From a checkpoint of a small mixture-of-experts model trained on Wikipedia.
Training: a variant of Adam for the experts, 8567 steps.
Below are experts of layer 9 (counted from 0) of a mixture-of-experts language model. Rows are named router (the router's row for the expert) and show model dimensions 240-279. Each number is 128 + 32 x the weight over its row's rms, rounded and kept within 0 to 255. Numbers have three digits each.
After each expert's rows: a language model's description of what the expert responds to; "comes after" lists some tokens at least twice as common just before its tokens as in all text. This comes from a sample of Wikipedia text that the model never trained on. Tokens count by the router's weight.

# expert 30
router:090114101101076117070165060137128051108071173128090139088102106145093180178128165093077125105162120146130089145172114099
First names or their pieces starting a personal name, often in table cells or after by, such as Chris, Jeff, John, Andy.
comes after: " |", "-", " by", ":", "|", " USA"

# expert 4
router:108113074099136180134137114069125158134147150083158150124107167138157134163113133125123093135083111094106077142119113144
Nouns for offices, roles and ranks, often before of or 's, such as member, Director, President, Bishop, master's degree.
comes after: " a", " the", " in", " an", " as", " former"

# expert 28
router:190186151170160212159091180152082077141128127119118153113114151160158106114118088144092067107118112143112080122103152112
Space, parenthesis or currency sign opening a numeric value in election and statistics tables, such as | 3,125, (aged 17), $, £.
comes after: " |", ";", " /", "0", "%", "aged"

# expert 63
router:173145115137129158137070097102139073125156094086140129123162154121115078131137125152161154101119134125053131096117166094
Prefixes of titles, ranks, and awards like grand(master), arch(bishop), Prime Minister, Gold medal; also sq before mi in area figures.
comes after: " |", " (", "-", "|", " the", " a"

# expert 16
router:167169187143133134116111128085152139143121118190116110121083122142077144097084166190124174093112138132125124144112177126
Numbers in football goal lists before an apostrophe, and digits in score sequences or result tables, such as 40', 2–3.
comes after: " ", " (", " an", "+", " −", " was"

# expert 57
router:141171140091151079087162105123049117116102104154113151099144119092155209163159152130172096196157156176096128149096127096
This, the, its, and adjectives like original or latter before nouns such as film, album, version; also closing quotes after quoted words.
comes after: " the", " The", "The", " that", " a", " its"

# expert 32
router:109109141116064115130178134079172174118104179090122141146129169191167085149102147110136129130118172134121090105115160151
Lone capital letters starting abbreviations or names after pipes or semicolons, like C(HA), N(UCD), US, W(E188), mostly in tables and lists.
comes after: " |", ";", "|", ":", "-", " the"

# expert 11
router:111065151098069164151146102130119170146180154148085093102109145147177121120129139189175139109135147086137113079100133121
First capital letter or syllable of foreign or non-English names, plus the colon after Website before www, e.g. Mureș, Hrvatsko, Shōma.
comes after: " \"", " (", " Website", ":", "-", "\n\n"

# expert 1
router:158135094127135089124017149095180174089113161152139114092118133132111099124137176149156143175139158131163119105058091130
Row-opening pipes and field labels in tables, infoboxes and census sections, such as | before Sheet, Preceded, Turnout, Phylum, ″N.
comes after: "|", "-", " |\n", " ", "\n\n", " |\n\n"

# expert 2
router:118099085118083189109113093142120099144165172094172142167148122149173107134105133110149109180110120124100158165117120135
Periods ending sentences (often before It/The), plus table pipes, heading ==, list dashes and colons, frequent in species stubs.
comes after: ".\n\n", " |\n", "\n", "Note", ")\n", ".\n"

# expert 22
router:065164136075147143168083121079074113176099122186082071193138123164148144212077141085083117125121144102122113157130180168
Space or hyphen tokens joining a word to a following number or code in dates, rounds and tables, such as Round 1, July 3, Figure-8.
comes after: " |", ":", ",", " in", " March", " October"

# expert 26
router:106155106160075137184112096131082189174132141159172130148081166177147116110174093092148103150153120167109119166131131174
Institution nouns like School, College, Airport, Academy, plus number words and digits in event names or decimals (12 Hours, 1.0).
comes after: " ", " High", "3", "2", "1", "5"

# expert 54
router:170124157132093127118040149106215139127161142112093129110122058117142064080118131142121124150155137161085084140114064116
Newlines, == marks, and title = endings in structured pages, plus infobox or taxobox labels like History, Population, Animalia, Location.
comes after: "\n\n", ".\n\n", "==", " also", ")\n\n", " |\n\n"

# expert 31
router:163134169137147159061086176134176073049114102106171166120109146174122077099088132125162086194103128148114132147115137095
Pipes, opening parentheses and dashes right after a person's name in boxing records, episode lists and biographies, as in Ace Hudkins | SD.
comes after: " |", "0", "1", "2", ")", "3"

# expert 9
router:084116132124148109073126181110175202161112148132109095162121113146126095099111163104175138102105136139115143145155172136
Verbs and verb pieces after to, would, and, or a subject in narrative text, such as moved, took, returned, and cope.
comes after: " to", " and", " they", " would", " was", " not"

# expert 33
router:111069086148133144143183118129147100125144104185110109160144139107122076156144114157120112166070099131115156061115119179
Separators that begin a field in tables and lists, such as pipes, quotes, dashes, colons, and heading equals signs after years or titles.
comes after: " |\n", "\n", ")\n", ".\n", "\"", ")"

# expert 5
router:128136134086137123119147092172120167152129152072163174120083223133106155150120137061140180070155132156100111083145133096
Prepositions and separators like in, for, on, semicolons inside parentheses or table notes, e.g. (highlighted in bold), (underground in italics).
comes after: " (", ".", "(", ".\n\n", " [", " medalist"

# expert 19
router:170175063212141114116171180132172108087069135100140126174086117089114090061172153109105159150132120165113097124145129080
Verbs of causing, experiencing or preventing and the article or preposition right after them, as in caused a, experiencing severe, contributed to.
comes after: " to", " a", " was", " due", " is", " it"

# expert 13
router:166130119137081134138123195130132153087147055148114137118069130155071130063114101172060145171201191181096150142140108117
Nouns and participles ending a clause in sports and history prose, like made, victory, debut, season, occurred, often before periods or "in".
comes after: "20", "19", " was", " were", "–", " in"

# expert 39
router:141118063139140148116166122153148137122085091147136158116161084140164130067165135209098076129134163128077144131131091142
Field and domain nouns and adjectives after of, both, or between, such as food, housing, music, philosophy, and the -ism in Shaivism.
comes after: " of", " between", " both", " the", " in", " for"

# expert 45
router:064163155208128105177108126192097125121113096114101092189109079126119077142127128128136146087120135130112115122075112119
Spaces and decimal points before numbers in sports results and election tables; also been and be before past participles.
comes after: " |", ";", "0", "1", "2", " has"

# expert 52
router:094097071165115111086151158090151182151139094112086133119127124101127167143164124107152153116132100140112139129155097075
The word the, or a possessive, after a preposition and before ordinals or superlatives, such as for the eighth seed, the highest grade.
comes after: " for", " in", " to", " with", " on", " of"

# expert 37
router:124080129109129072127107118143137110118125170113087159137124188133144130142118138131171125178120080131134154189155092129
Numbers, units and punctuation in coordinates, areas and physical stats, such as sqmi, cm, /km, kg, decimal digits, and the ( before metres.
comes after: ".", "°", "′", "00", "0", " Votes"

# expert 8
router:167120094134099173144072096125175145118169122162164173187147149160121091147118101202158100125134121126098099099110207095
Pipes, spaces, parentheses and digits inside sports result tables (football squads, NASCAR, cycling, swimming), e.g. Team Sunweb |, (on loan.
comes after: " |", "\n", " Racing", " Motorsports", ")", " Candidate"

# expert 6
router:177123162175188094210174170080145142184110136097103127156189142091124147138131172072192127115168098144092089095136148122
Words inside wiki section headings between == marks, such as History, Cast, Plot, Reception, or country names like Czech Republic.
comes after: "==", "===", "See", "====", " See", "20"

# expert 36
router:156122085194138174063118114091165104085092112205136111144138127177152134134167057104088079136072121111099114117147181143
Relative pronouns and subject pronouns or nouns right before a verb, such as who, which, that, he, she, they, it.
comes after: ",", " The", ".", " the", " where", " that"

# expert 47
router:178107138139170189170118130059120100096170140153173151120146178095147191154124107100161084115140164167180141146120160110
Ordinal words and suffixes such as th, nd, second, fourth, in sports minutes, editions, centuries and rounds, e.g. 75th minute.
comes after: " the", " ", "20", " his", "19", "2"

# expert 14
router:148179201178126186084151184128116093112114115113095144139151104120145092133169140062173117115148165123177095142129129113
Clause-opening words like what, which, that, the, these, This, often after a comma in plot or medical prose.
comes after: ",", ".", " that", " and", " This", " which"

# expert 46
router:129113126093156070135119126085153159147114149101106133144111116164124112126085163110119130135164076186094114102121138119
Words in section headings, See also lines, en dashes in season ranges, and sentence openers, such as Death and legacy, Career, 1957–58.
comes after: "==", ".\n\n", "In", " In", "===", " in"

# expert 35
router:112123162115159191086150104082146153154130111108118175177103107158133122129166109115104082105170136084108121138187054178
Nouns ending comma-separated lists of professions, fields or names, e.g. translator, novelist, marketing, actresses, lawyer.
comes after: ",", "19", "20", " High", " PS", " New"

# expert 55
router:215139108114121131131132214110133117145130148136107124120057076036081184140168085162047127118102116168136148089128175110
Possessive pronouns his, her, their, my, our before nouns of family and career, as in his native town, her father.
comes after: " of", " his", " in", " from", " with", " to"

# expert 58
router:134187154199140109123146141044061141095160130113122071094241140138074146096125184129147109106107117175072166064082114115
First word piece of a capitalized surname, team or genus name, such as Charlton, Landis, Baylor, Gavialis, Brewers.
comes after: ",", ".", "=", "The", "\n\n", " of"

# expert 0
router:136141178090149103086122194138139103214122169153122082113131146136165091138140056081132121184130099192111171160058158163
First letter pieces of split common nouns after articles or possessives, especially l in lord, lordship, lair, plus f, d, br.
comes after: " the", " The", " a", "The", " his", "'s"

# expert 18
router:153133192113139099064107120118093070157106148118155066091089088085115129084181109089148166115132114115146073132139060089
Opening syllable fragments of rarer or literary words and names, such as cour in courageous, Cor in Coriolanus, tre in treacherous.
comes after: " \"", " a", " and", " of", " The", "'s"

# expert 12
router:124116127116097090161068176095151127066091110126102118106111096079151108144173131081098124077105111117099070145066121135
Words in opening definitional sentences like a village of the Central District, an EP by British band, American, species of beetle.
comes after: " is", " a", " =\n\n", "Species", " the", " species"

# expert 38
router:105081183109154115158119115151120148124107173132098105142109098132109144142141089150158150105123051163111130115141145167
Opening syllables of words and names like Wal, Kal, She(pperton), Gol(gi), Mur(shidabad), often after of, the or commas.
comes after: " of", "-", " the", ":", " and", "us"

# expert 29
router:093131126155123131145109137147118090074107123065125146120146128152155157151125143123127070163111154100167099074125161085
Colons, pipes, spaces and degree or prime marks between numbers in tables, track lengths and results, e.g. 2:10, 56:23, 13.59.
comes after: " |", "3", "1", "2", "4", " —;"

# expert 41
router:136114100135097147176156129089120144137126155092089093147117123179092138118143167090193134094123116139129134141091119113
Determiners and quantifiers like a, the, one, each, every, any, plus backslashes in LaTeX math, e.g. each other, \mathbb.
comes after: " of", " on", " in", " with", " to", " from"

# expert 27
router:126068116102186109072128139168092080148124096084121117104114116138153101141168121165132100096096125081102073114102043163
Nationality and language words like English, German, French, and Italian, often naming languages, cuisines, or styles; some other descriptive nouns.
comes after: " in", " the", ",", " and", " a", "),"

# expert 34
router:091166068127119118147173194088119154150100143118146095094170116081151160150160107109131201140165124182118091173140123129
Articles, conjunctions and adverbs placed before an adjective or descriptive phrase, such as then, now defunct, once glamorous, chaotic and fun.
comes after: " of", " to", " and", " the", " with", " in"